Weights of a small mixture-of-experts language model, trained from scratch on English Wikipedia: 512M tokens.
Below are experts of layer 3 (counted from 0) of a mixture-of-experts language model. Rows are named router (the router's row for the expert), gate (a neuron's input weights, with its number), up (a neuron's input weights, with its number), down (a neuron's output weights, with its number) and show model dimensions 0-191. Each number is 128 + 32 x the weight over its row's rms, rounded and kept within 0 to 255.
After each expert's rows: "mostly gets" lists some tokens that are sent to it at least half of the time; "comes after" lists some tokens at least twice as common just before its tokens as in all text. This comes from a sample of Wikipedia text that the model never trained on. Tokens count by the router's weight.

# expert 13
router [170 133 188  68 123 133 148  87 140 120 146 128  65 118 119 103 128 141 131 142 189 143 104 145 163 119 103 115 110 150  78 111 178 132 116 163  97 101 209 108  97 161  99 185 160 180 121 115 166  52  58  96 102 182 141 152 190 138 147 108 104 125 148 100 161  91 171 109  87 166 104 121  97 103 103 116 105 116  79 176  89 119 103 122 134 143  99 129  79  90 153 153  54 165  95 159 149 151 146 123 145 163 178  93 128 144 133 173 144 120 176 111 128 135 118 137 118 106 145 171 124 139  95 126  89 116  76 109 121 162 139 145 120 133  74 146 186  89  76 139 135 160 209 163 130 137 104 127  64  64 126  94 156  96 195 105 105 117  96  92 158  93  81 139 173 172 142  94 187 105 129 146 151 174 145 124 145 113 116 151  92 101 116 103 167  99 130 160  87  94 120 147]
gate0 [149 129 178 149 120 130 164 144 133 138 112 128 158 113 146 133 115 107 159  80 106 101  97 168 155 182  96 178 140 168 164 123 134 167 115  56 138 138 121 158 161 170 131  44 150 157 106 208 107 172 129 123 122 128 146 167 112 148 175  95  77 120 162 152 164 112  68 147 108 159 131 147  59 128 145 157 182 147  97  92 154 151  69 178 147  95  65  75  84 148 182 144 128 112 141 132  63 105 127  79 144 124  99 132 126 120 112 143 165  94 118 171  84  57  61 127 148 117 144 118 126 123 125 117 103  86  92  97 122 118  99 138 135 108 151 147 102 137  64 162  81 138 131 165 188 142 105 176 113 154 193 102 193 105 125 137 105 183 120 174 159 136 124 125 150 112  82 133 131  67 105 123 103 107 151  51 122 161 113 107 107 112 160 153 180 148 120 155  88 121  87 109]
up0 [162 155  56 109 178 144 112 128 113 160  76  91 131 164 123 121 153 165 148 155 162 149 121  67  96 151 188 126  69 129  77 116 111 160 121  84 135 114 115 148  59 178  95 189  93 131  94  72  97 101  87 151 177  84 122 140 117  75 120 120 139 156 132 129 112 116 123 205 138  83 119 119 144 106 155  27  87 126 153 126 179  96 134 100 126 173 151 117 200 104  94 124 133 124 133 121 151 118  94 160 147 105 111  86 132  97 125 107  98 124  86  88 167 141 147 155 130 162  73 107 145 117  97 147 183 159 127 116 133 175 147  99 111 114 161 141  99 108 180  94 153 128 112  90 109 170 178 158 117  81 101 121  96 144 148 104 123 127 107 135 195  80 140  72  95 197 149 142  97 155 171  70 152 173  88 113 130 139 158  88 127 108 100 144 138 116 126 120 213 138 112 135]
down0 [159 144 141  70 106 120 145  84 130 153 133 116 142  96 123 139 168  89 113 120 130 128 101  72 142 137 172 163 149  65 128 121 163 152  58  88 164  72  99 144  88 140 157 132  98 182 146  96 170  89 209 127 145  94 191 112 112  61  93 183 161 138 144 174 157 172 138 136 156 136 177 144  91 145  91 104 138 176 117 156 194 203  94 109  98 121 132 111 105 143 117 152 102 107 124 142 112 107  95 160 141  62  76 174 134 111 131 105 134 218 164 106 115  94 109 172 160 183 103 115  70 162 132 103 128 197 155 146 136 116 123  92  73 149 124  66 114 166 141 137 127 112 129 119 107 123 120 116 113  92 122 168 138 128 129 149 184 123  96 176 120  98  90 125 156  78 151  94 140 152 137 115 112 166 155  62 122 122 150 160 166 104  80 138 119 105 147  85  78 107 170 113]
mostly gets: "find ", "keep ", "create ", "provide ", "produce ", "meet "
comes after: "to ", "and ", "which ", "not ", "would ", "also "

# expert 4
router [129  66 158 149 139 156 125 167 143  83 118 121 162 126  79 170 110 176 136 114  94 151  26 117 209 160 126  96 136 168 138 146 142 133 150  88 198 112 136  96 185 138 136 122 118 101 143 190  96 145  62 138 117 149 125 120 122 185 129 106 135  89  92 142 111 153 169 113  94  63 105 128  57 120 170 131  93 123 138  82 184  99 148 117 144 106 113  91  98 114 126 121 159 116 160 164 182 156 137 117 146 147 120  93 114 139 152 155  94 112 104 120 197 155 152 164 137 116  91 110 139  85 172 172 215  87 103  88 139 128 134 110 133 167 146 170 122 119 162 122 145  81 138 126 121 173  84 157 161 111 150 142 185 156 127 121 164 118 101  88 160  57 136 175  87 130 105 186 105  77 138 172  63 117 158 176  85 103 106 146 161 133 121  86 159 150 140  94 121 138 124 104]
gate0 [ 96  73 135 108 123 170  70 187  63 109 104 141 171 153 134 126 111 138 145  93 117 124 117 103 190 111  91 170 125 108 147 182 131 185  83 140 169 180 104 143 173 153 113  97  97  98 158 150  62  93 130 150 140 134 138 148 125 145 121 131 157 146 131 144  74 123 119 123 141 103 161 152  95  79  95  83 104 104  70 165 101 130 111 141  69  73 126 101 167  86 154 120 102 133  97 153  97 115 166 132 140 113  75 214 146 115 148 136 132  98 152  42 157 139 143 133 168 120 156  78  91  93 155 101  94 132 173 171 113 139 143 125 150 176 180 160 165  88 138  63 119 150 133 133 148 135 142 119 156  83  81  98 119  86 211  83 146 180 138 113  79 127 188 122 102 138 122 157  98 106 107 143  90  93  57 139 145 133 154 127 163 130  96 137 121 135 158 143 115 108 206 119]
up0 [ 97 149 140 146 118 162 165  75 149 138 104  73 122 160  79 118 125 162  91 151 136 134 145 108 104 130 227 144 145 117  98  57  89 143 145 185  36 105 140 191 118  89 129 191 153 106 110  29 165  85 165 121 117 132 125 166 163 131 194 185  93 138 119 161 162 106 100 121 117 136 137 130 109 114 157 112 117 129 146 131 154 120 121 160 112 157 144 111 120 165 116 138 107 151 119  86 145 148 155 177 143 112 139 114 150 105 188 131 144 180  58 151 144 159 104 106 114  71 151 130 144 157 107 114 114 117 155  48  65 131  72 102 118 106  66 107 107 183  81 176  61 162 156  85  79  99 124 138  75 175 187 129 148 164 135  99 120  97 116 142 119 120 112 133 183 117 133 143 172 153 124 118 138 120 138 124 128 144  96 144 124 132 116 105 151 132 140 165 111 143  72 176]
down0 [110 158 140 129  90 122 160 130 138 167 149 118 119 129 172  71 149 155 128 118 144 106  88 155 106 137 103 163 167  49 128 132 161  87 193 138 108 124 154 183 121 138 105  73 126 118 114 100 130 158 170 149 150 134 179 115 125 141 123  71  98 128  91 120 171 195 108 147 142  72 100 156 188 152 153 107  58 176 102  94 128 141 141 121 128 126 134  75 122 141  67 151 126 153 121 125 152 138  85 144  80 186  98 128 111 106  87  90 120 142 123 226  71 161  77 108 160 157 139  89  76 127  91 167 107 148  93  84 175 121 123 189 115 120  98 175 106 113 112 158 118  76 114  96 120 177 125 141 105 122 134  74 148 124 160 130 172 131  63 194 164 101 204 127 103 130 120 110 155 127 150 104 130 125 137 113 188 178 107 158 122  92 112 137  96 158 112  48 158 123 140 167]
mostly gets: "well ", "unable ", "officially ", "variety ", "example ", "result "
comes after: "as ", "was ", "is ", "are ", "a ", "were "

# expert 213
router [113 126 103 105 105 175 126 157  94 153 164 146 136 120 170 102 135 169  66 139 117 142  73 136 124 133 129  72 107  81  81 123 171 126 125  86 160 165  87 177 108 176 105 177 105 153 103 152 117  88 182 101 120  89  70 142  81 158 121 113 181  94 128 196 126 152  64  86 138 136 112  97  78  87 142 147 217 158 114 164 176 130 133 162 131 106 176 178  60 157 133 145 149 138 193 139 133 101 147 157 150 159 102 158 159 159 104 144 115 160 132 121 104 163 121 157 143 147 147 142 170 155 153  99 110  93 176 189 167 162 147 146 146 102  66  93 109 170  97 118 128 103 159 119  94 168  65 111 102  79 152 157 142  71 171 155 100 127  91 144  80 163 119 118 155 110 123 105 163 167 121 218 147 125 124 120 121 109 162 120 104 114 127 145 140 120 149 152  80  64 111 135]
gate0 [118 139  90 130  59 133 110 131  97 176 140 158  71  55 135 134 112  90 119 112  82 110 118 150 122 149 165 153 112 137 107 136 157  76 155 115 107 145 134  92 128 112  67 131 167 102 210 120 148  97 147 142 109 106 105 176 133 118 150  81 148  66 169 120 112 193 112 129 129 128 112 137 116 148 156 191 145 140  76 125 143 200 153 183 142 112 144 131  99 155 146 148 140 181 148 155 141 130 165 131 148 143 122 105  41  87 123 121 125 133 104  53 104 129 140 168 147 117 190  88 138 170  93 137 181 108  88 123  57 150  97 161 117 132 102 114 135 139 107 132 126 109 140  87 185  99  93 180 170 141 136 105 111 156 129 110 168 180  68 128 175 139 154 103 126  60 165 133  70 175 108 120 115 123 133  34 120 166 147 106 138 139 144 211 142 150 157 107 123  77 113 138]
up0 [164  78 156 156 153 110 144 115 130  92 111 128 191 204 131  85 139 118 146 146 167 120 140  84 156 140  93 104 111  97 129 123 105 181 106 128 166  62 127 160 128 122 196 149 130 143  79 145 134 174  87 111 127 151 120  81  92  92 144 144 125 120 124 170 163  65 141 151 156 135 167 139 164 127  67  69 143  88 119 134 110  57  97  76 134 161 145  86 152 126 107 137 146  95 126 121 142 113  94 133  85  76 141 144 201 175 163 117 143 112 126 205  96  92  94  87  91 104  69 134 136 103 194 148  67 139 171 135 187 104 129 106 107 138 136 174  87  95 171 102 119 112 116 179  92 148  96  98 109 117 135 139 104 172 134 155 120  77 172 107 101 113 145 159 123 190 128  93 129  72 125  39 128 133 122 184 131  71 116 142 127 125 129 105  94 122 115 160 137 184 134  99]
down0 [190 106 101  95 110  57  77 164  75 159 107 137 153 126  81 173 110 108 101  68 113 155 126 167 146 131 115 141 169 160 110 121 110 114 147 149 135  99 187 108  69 140 136  87 124 135 104 114 126 158 211 150 123  89 157 125 122 166 127 106 112  93 113 138 105 199 127 114 163  85  76 153 174 169  84 106 145 145 115 168 134 173 120 126 110  89 144 109 166 137 131 146 114 154 186 105 163 147  68  88  90  90 174 161  39 121 147 124 190  58 123 121 156 154  79 100 140 136 103 146 144  91  97 104 138 121 184 133 165 160 153  78 101  92 179 119 143 165 116 132  88 113 158 103 132 172 109 146 120 145 146 127 165 148  75  86 105 100 187  84 149 139 124  99 138  95 159 157 158 111 177 147 117 106 123 105  94 165  97 141 149 117 146 156 180 179 109 116  83 138 183  83]
mostly gets: "G", "F", "B", "R", "C"
comes after: "| ", ": ", "- ", "\"", "the ", "("

# expert 166
router [182  57 120  84  83  87 153 107 152 109 121 121 133 116 125 157  74 122  84 116 160 142 158 113 168 196 127 125 124 165 104 124 154  84 135 111 114 101  91 121 133 116 140 144 105  67  97 124 172 149  70 116 174 117 109  81  98 135  97 105 108 188 138 108 148 127 160  77 117 140 147 158  91  95 128 154  85  92 160 179 166 107 166  67 149 130 154 106  85  70 121 147  96 164 166 173 141 167 141 193 122 174 103 112  89 141 157  67 146 177 120 117 108 155 147 144 103 111 151 163 103 101 144  81 171  78 117 134 143 144 191 163 137 138 133 164 115 129 166 156  93 132 137 167 116  80 121  96 135 121  98 161 171  97 112 140 145  69 109  74 139 109 145 121 181 151  98 128 154 125 145 141  84 159 153  94 136 188 107 182 105 106 162  82 107 154 123 132  32  89 184 188]
gate2 [119  84 170 109 162 146  86 105 135  93  95 145 127 119 106 104 110 108 104  97 154 133 122 140 165  70 121 113 129  96 128 178 107 128 134 113 170 180 100 126 158 112 107 144 140 146 123  88 130 139 125 133 122 129 152 116 155 147 147 124 130  92 145 135  94  87 104 149 183 175 125  96  84  67  81  95 152  86  98 133 134 140 138  98 121 116 165 105 108 166 148  88 176  82 176 160 103 145 115  68 138  99 138 129 178 105 175 116 153 136 162 153 129 124 136  68 104 133 158  95 160 160 156 163 155 107 129  31 127 124  91 127 128 113 130 149  96 142 130  96 113 168 150 141 235 139  21 102 118  84  78 105 114 129 161 182 160 122 156 170 145 138 164 120 128  86 120  68 120 139 114  58 146 107 114 136 130 158 126 166  89 142 108  39 142 169 121 101   9 156 135  99]
up2 [119 103  45 175 183  94 119 210 155 167 135 124  96 112 134  95 185 171  98 103 156  95 143 168 128 139 133 163 186 121 139 111 125 137 149 132 143 107 169 125 135  87 137  93 117 191  70  94  64 139 173 129 169  75 118 137 126 120 112 122 114 106 125 181 132  97 139 114 155  88 113 175 106 139 123 121 104 143 125 120  75 168  60 118 157 113 148  87 114 140 130  76 199 149 103 119 113 120 131 116 166  76 109 138 121 114 110 146 112 131 113  96 122  98  92 202  96 103 107 121 114  88 140 145 104 106 105 128 128  72  89 131 109 142  86 158 143 116 133  59 182 125 122 166  96 102 139 141 160 140 160 180 111 113  51 109 105 156 115 190 108 100 174 176 123 166 185 175 175 133 153 149 126  89 129 189 152 177 126 123  70 143 102 141 139  94 191 165 165  98 137  85]
down2 [146  81  72  81 127 109 142 136 153 112 131 124 104  92 133 121  62 167 130 150 108  29 105 114 141 162 126 132 119 138 132 106  61 146 152  89 139  84  95 168 107  79  79 118 140 112 152  83  88 139 109 135 187 138 179 121 143 143 144 124  95 144 157 181 116  59 192 148 199 120 137  94 105 116 139 171 138  81  75 106 136 193 154 135 131 158 138 141 179 185 199 117 163 129  96 127 132 147  94  91 115 162 137  88 186 117 179  89 144 119 115 142 118 124 126 131 118 207 111 180  54 164  92 113 112 121 137  98 116  65 105 171 122 149  52 148 125 156 122 143 161 202 132 152 150 103 131 114 124  79 156 171  98 102 120 108 157  98 106  97 105 143 150 151 141 142 107 153 117 141 111 101 113 106 109 144 142 157 134 170 117 113 135 143 167 160 183 135 187 109 127  72]
mostly gets: "two ", "three ", "six ", "seven ", "four ", "five "
comes after: "| ", ", ", "and ", "with ", "on ", "for "

# expert 144
router [ 74 102 116 117 132 137 126 147 189 116 113 144 129 122 155  74 136 127 147 119 100 191 116 121 123 196 106 132 119 198 113 107  84 138 154  75 109  95 143 157 110 177 151  84 166 161  81 132  96 106  79 117 161  77 160 125 118 110 186 124  94 177 142 117 121 145 167 102 140 150 177 169  76 116  97 210 118 140 144 146 139 126 183 156 159 125 159 136 113 137 158  79 142 156 140 151 188 100 107  68 164 164 117  93 117  94  96 113 147 100 102 107  99 179 117  91 117 151 138 135 109 138 114  85 148  61 105 102 106 119 147 133 146 192 136  82 168 110 170 104  91 111  92  89  62  78 121 135 100 148  89 179 166 132 154 125 145 142 135 103 217 180 156 139 120 139  63 165 117 137 197 160 112  86  97 140 136 160 149 128 136 109 134  72 182 144 115 163 121  84 143 175]
gate0 [141 118 141 122 136 154 110 142 137 123 143 119 125  74 107 120 137 103 131 195 147 149  90 105 129  95 118 119 144  85 169 172 123 107 188 107  85  92 100  89  92 150 169 113 116  67 117  88 114 169 166 105  99 107  84 107 107 159  69  57 137  80 145  88 142  67 108 148  87 127 115  80 116 194 150 166 111 202 117 167 172 130  43 102 110 117 113 159 144 104 180 139  88 146  98 111 163  58 111  94 163 115 115 159 173 161  89 161  82 114 104 166 145 122 118 127 211 122 117 143 108 153 172 140 203 133 125 174 106  53 131 108 155 144 124 115 113 120 116  60 137 159 145 123  84 120 160 160 126 164 114 167 160 134  97  83 112 116 135 171 170 128 184 118 156 182 116  95 126  86 136 145 122 145 139 142 148 168 120  99 123 187  72 123 107  93  74 115 133 129 117 152]
up0 [108 139  98 103 175  49  87 132  86 152 114 126 165 150 113 110 112 149 155 113  90 187 150 146 142 132 141  76  96 133 148 110 119 129 142 146 130 156 143 117  99 177  90 129  91 175 157 103 108 140 145 154  67  98 136 163 139 157 137 128 136 156 168  95 125 132 115  82 109  65 143 166 163 122 165 137 146 122  58 114 102 167 153 147 169  92 145  95 115 165 171 193 126  80  97 199 116 147  98 139  70 122 123 136 176 133 106 165 127  67 160 162 102 127  69 146 143 145 153 123 143  97 201  92 103 104 109 145 154 169  92 132 146 157 165 122 106 126 144 181 140  83 150  67 136 119 155 146  74 128 146  69  85  78 101 162  99 148  97 167  44  71 110  97 148  95 206 138 131 165 123  97 176 141  90 151 130 101 186 111  83  91  86 140 125 136 134 110 119 152 114  76]
down0 [120 128 133 142 163 187 144  95 108  99 132 139  93 149 122 114 158 101 153  89 121 113 106 190 106  89 165  94 161 135 129 166 158 135  89 193 137 137 132  90  67 188 119  99 162  97 158 175 177 135  81  92  79  64 162  99 190 137  86 157 139 119 131 174 137 119  80 163 128 182 141 164 116 111 180 185  62 109 151 141 129 122  56 117 100  92 160  48  69 126 175 151  89 147 108 126 137 134 139  74 130 105 108 122 121 141 148 163 125 143 135 153 131 101 119 149  72 114 144 185 141 123 188 136 100 100 121 146  89 112  98 135 113 133 130 213 127 143 122 153 108 121 170  59 117 134 123 180  90  99 121 145 106 139 125 114 155  89 146 117 119 122 159 116 142 151 158 156 127 207  88 167 151 123 104 107 156  95 164 184  57  66 139 103 170  91 112 108 142 117 101 115]
mostly gets: "After ", "despite ", "five ", "Despite ", "two ", "eight "
comes after: "the ", "his ", "on ", ". ", "The ", "a "

# expert 169
router [118  77 147  98 144 113 136 143  94  78 165 117 117 134 138 137 146 118  95  70 127 109 144 176 136 170 150 141 167 147 124 157 147  89 160  98 148 104 100 100 105  74 126 111 149 153 125  73 184 127 109 132 158  95 122  60 121  94 112 116 132 167 139 182 146 134 133 123 134 100 159  88 174 112  71 160 119 120 143 139 110 194 171  99 169 169 214 115 152  90 132 131 122 141 163 150 178  99  78 129 165 171 113 125 110  91 123  84 134 120  94 111  94 127 122  86  36 142 172 107 195 136 166 126 167  96 140 139 158  53 203 130 111 129 112 103 146 144 161 164 100 114  88 153 167 154  81 155 141 139 135 199 161 160 135 131 120  74 147  59 158 191 123 120  93  81 129 117 122 107 139  69  83  77 195 132 129 161 122 130 149  96 142  85 164 110 123 141 106 132 115 187]
gate0 [118 101 136 116 117 119  88  50 138 154 110 158 136 132  78 122 150 166 159  92 121 153 125 231 141 179 102  95 162 168 175 119 103 116 120 164 119  98  85 154  85 106  49 133 134 137 116  87 152 144 177 130 127  97 122 150 111 135 130  92 125 135 116 123 112 121 165 150 126 111 148  85  82 140  68 120 132 127 158 141  89 128 121 123 175 158 123 175 132 111  91 142 133  86 151 167 152 209 162  40 151 161 119 145 174 154 103 173  65 117  99  84 126 126  95 123  83 100 144  72 119 122  94 134 159 160 140 178  86 131  80 125 111 103 145 145 118  43 127 105  93 161 125 214 126 142 147 185 112 105 118 180 129 155 173  96 121  84  95 166 139 125 126  85  95 138 169 125 108 134  72  90 140  80  95 148 172 128 166  95 158 179 176 112 161  97 128 144 167 137 134 153]
up0 [109 150 147 137 109 135  99 115 131 184 183 100 106 136  69 106 137  98 143  94 158 230 137 146 164 123 121 143 176 187 119 101 136 121  96 153 109 131 175 198 141 121 147 175 131 148  95  55 186 115 108  89  93  69 104  58  84 151 124 109 108 138  85 105 163 104 126 181 128 105 235 112 132 137 111 107  94 114 122 116 147 166 101 140 138 110 133 172  83 174 169 171 164 137 137 129 146 156 166 109 126 100 130 167 159 180 100 152 125 142  78  50 105 111 106  80  78  72 106 115 132 147 147 143  92 166 156 106 106 113  78 174 123 105  74 128  84  88 165 122 123 143  68 190 103 160  97 161 134 110 123 203 122  99 178 162 146  58 128 107 137 141 163 118 146 141 130 129 130  82  99 140 145 117 138 121 123 132 126 144 137 140 127 129 172 123 119 135 141  95 109 165]
down0 [ 96  90 127 125 166 109 153 123 162 108 110 117 167 139 159  88  96 114 134 125 125 101 123 146 158 161 136 113 115 197 125 129 105  96 148 167 142 144  85 122 160 137 120 143 119  79 105 107 112 160 147 156 115 119 134 176  89 125  89 132 137  81  95 148 170 117 118 189  91 152 142 100 199 119 111 159  93 106 113 112 162 122 135 148  64  69  98  75  92 115 205 174 153 142 137  85 102 122 122 107 109 164  74  86 130 100 119 153 163 131  74 155 139 141 211 157 144 105 147 189 133 211 174 108  69 157 144 127  91 120 152 169  82 135  67 104 150 162 147 127 151 118 180 145 107 122  93 151 135  82 114 150  72  67  77 108 101 112 112 114  90 121 129 112 167 154 141 139 132 115 195 182 128  85 172 151  51 117 114  81 137 119 149 117 138 186 185 138  80 170 136 169]
mostly gets: "two ", "three ", "six ", "seven ", "four ", "five "
comes after: "| ", "on ", "–", ":", "On ", ": "

# expert 171
router [170  79 102 132  86 100  75 118 146 118 188  64 112 143  88  94 110 142 128 122 188 155 125 140 111 103 116 119 107 121 106  68 162 132  97 104 158 130 104 123 215 160 161 172 118 138 173 180 147 134 139 119 142  91 123 115 124 141 151 106  96 137 101 162 122 101 147 114 178 134 129 147 171  66  79 132 123 114  49 159 106  58 114  47 122  80 115  98 140 134  95  71 116 114 140 143  84 156 140  99 183 133 154 142 101  77 155 103 139 155 156 110 168 109 154  92 118 106 154 172 108 138 105 128 175 123 110 158 150  88 174 108 107  95 126 120 190  94 171 103  84 106 115 156 121  90  79 165 123 122 123 137 153 121 127 161 141 156 223 177 136 103 129 123  80  79 107 134  69  66 177 169 125 173 161 158  97 147 130 110 143  98  90 154 102 159  98 142  85 132 156  82]
gate0 [143 133 148 149  83 156  66 165 105 127 137 120 167 144  72 139 127  97 138 152 147  87  96  52  90 108 102 163 102 102 155 117 150 150  98 128 167 176 139 151 127 132 113 137 173 107 143 143 150 156 151 116 154 159 147 104 148 125 128  68  99 139 153 146 105 100 163 116 106 114 106 118 187  81 116 113 104 180 141 117  66 124 158 130 166 171 148 140 152 128 108 150 193 116  98 168 137 135 144 104 174  76 112 220 178 175 109 171 109 126  67 143  94 127 130  75 101 119 102  98  74 150  70  93 161 139 177 120  94  56 147 104 109 126  99 131 132 141  95 144 157  94 162 105 123 161 209 131 120 115  58 112 143  99 101  89  95 118 108 121  89 127  75 155 128 138 115 102 133 171 172 189 190 131 150 159 107 155  99 136 164  86  83 135 178 121 152 119 220 108 161 125]
up0 [183  95 105 164 138 119  56 157 147 116 127 118 175 187 196 120 153  80 141 143 117 154  50 103  98 131  86 125 108 159 120  50 179 151 159  97 157  95 179 120 121 142 110 154 165 101  72 143 172 129 109 100 158 178 144 103 111 152 142 140  84 106 145 144 173  88 166 125 139 190 121  99 145  97  86 143 113 155 118 126 144 144 207 119 126 185 118  73 102 156 103 123 149 144 139 191 136 161 105 122 120  94 125 148 119 147  85 129 189 117 104 124  73 155 146  99 140  97 135  92  92 177 105 128 161 162 118 102 150  85  92 102  86 124 135 130 172 151  93 125 108  89 141  95 113 219 184 162 164 154  96 166 145 109 130 179 110 189 137 123 130 150  93 106 109  93  65 157 122 128 146 185  97 103 144 160 134 108 159 144 139 142 103 168 139 161 128 182 119  67 150 119]
down0 [163 113 108 104  99 134 114  70 101 147  80 122 154 101 133 160 188  93 142 145 149 126 131 129 168  99 170 102 128 143 171 153 128 154 116  90 145 199 127  79 163 128  43 140 194 165 149  42  92 101 120 126 128 138 147 187 120  90 143 110 128 132 162 112 133 148 113 153 128 102  84 134 144  38 104 106 132 143 192 149 178 114 148 128 154 126 144  64 159  62 108 179 106 128 125 171  83 143 111 160 168 112 182 151 131 143  53 158 134 126 127 129 162 108 151  97  84 140  92 147 124 122  93  63 177 147 120 123  89 140 138 153 124 140 116 132 170 145 121 132 123 128 134 100 177  95 110 185  87  96 139 136 105  51  83  93 151 225 185 124  80 117 101 115 125  71 169  99  99 127 141 115 147 162 116 116 108 165 140 122 123 102 121 102 166 117 150 129 116 177 154 167]
mostly gets: "Coordinates", "died ", "Nominated ", "married ", "Notes ", "graduated "
comes after: "| ", ": ", "==", "$", "(", "; "

# expert 77
router [ 48 155 176  66 163  91 141 140 137  85 178  79 129 108  72 195 148 167 111  75 127 109 143 105 112  65  98 107 106  97 144 108 110  98 105 163 163  79 115  77 153 118 105 177 111 128 185 160 173 170 173 198 178 100 141 108  69 132 146 131 125 153  98 128  85  98 128 111 157 130 116 117 152  72 167 151 103 138 117 123 102 105 141  88 123 134 131 136 150 144 133 105 114 161 150  64 117 144 155 143 149 138  66 121 117 122 124  73 178 145 149 118 137 119 157  71 100 114 139 143 133 153  99 110 212 100 121 178 159  79 136 113  83 147 109 122 168 183 128 153 111 167  89 122  69 105 168 136 127 152 104 104 106 144  75 165 171 117 171  66 149 162 143 105 128 132 143 116  80 106 140 141 104  84  70 144 104 136 104 109 138  93  77 193 186 147 150 151 152 154 112 156]
gate0 [110 150  83 177 149 112 220 155 155 159 153  49 160 167 140 114 175 119  65 194 161 101 141 170 134 154 113 124 124 114 127  80 157  90  58 138 114 189 195 124 132  76 128 150 149 162 101 141 104 106 168 105 129 132 132 115  80 170 191 160  90  96 151  71 148 167 111 169  56 114 112 108 160 148 108 169 130 132  88  84 103 166 164  78 145  43  82 152 119 161 135  96 181 128 112 125 165 147 138 144 123 116 139 151 125 131 155 183 145  94 130 130 125 117 118  81 146 148 137  98 114  94 132 145  88 105  99 164 141 185 126  97 124 136 132 130 117 116 128 177  70 116  65 113 164 149 145 160  86 135 149 146 135  96 101 142 110 167 106 138 127 115 149 189 147 121 171 125 120  74 156 107 132 148 131 137 144 131  65 120 116 169 128 152  30 115 101  97 127 106 104 109]
up0 [103 131 124  96  99  83 171 115  87 111 132 201 167 106 132 164 160 204 159 116  70 146 198 166 144 161 160 105 173 109 103 141 105 128 114 173 117 152 119 123 177 152 187 131 149 146 105 180  92 125 135  81 123 152 126 147 124 106  67 115 126 106 134 143  82 111  78 122 168 214  71 117 119 194 104 175  61 140 108 100 128 137 114  79 138 145 131 123 179  89 166 157 129 110 117 148 123 107 167 105 107 107 113 129 135 153 117 108  59 109 142 101 180 146 121 167  63 204 136 141 111  58 163 140 118  86 103 110 128 126 174 132  97 176 154 186 138 175 102 100 125 183 158 103 133  80 128 102 130 108 122 146 105 105 155 153 104 166 172 116 111  98 152 117 173  64 128  98 114  98 102 104 170 110  96 160 113 132 113 169 112  81  87  91 120 119 105 133 139 126 152  67]
down0 [142 106  74 142 153 174 146  90 128 177 226 124 140 137 141 175 179 174 134 116 121  92 125 162 170  92 102 171 181 137 107 124 126 185 140 111 155 126 125 155 177 118 112  92  94  88  54 132  97 167 144  94 117 132  99 110 145 143  81 159 102  68 207 101  96 124 109 157 142 131 103 135  85  97 169 135 127 169  54  63 166 139 114 127 182  78 154 172 127 117 137 123  87 171 100 139 145 125 120  96 107  68 162 227  81 108  92 128 111 140 165 128 187 102 121 111 139 107 133  98  96 140 136 173 158  44 187 125 157  92  86 107 149 120 164 112 148 150  89 134 121 130 124 151 169 105 136 116  98 148 167 138 109 136 134 101 116 155 130 118 122 114  97 102 146  88 136 115 182 160  78 127 135  80 109 152 109 137 148 172 118  65 115 106 123  78 137 163 159 120 131 126]
mostly gets: "12", "20", "23", "00", "13", "35"
comes after: ".", "-", "–", ",", ":", "("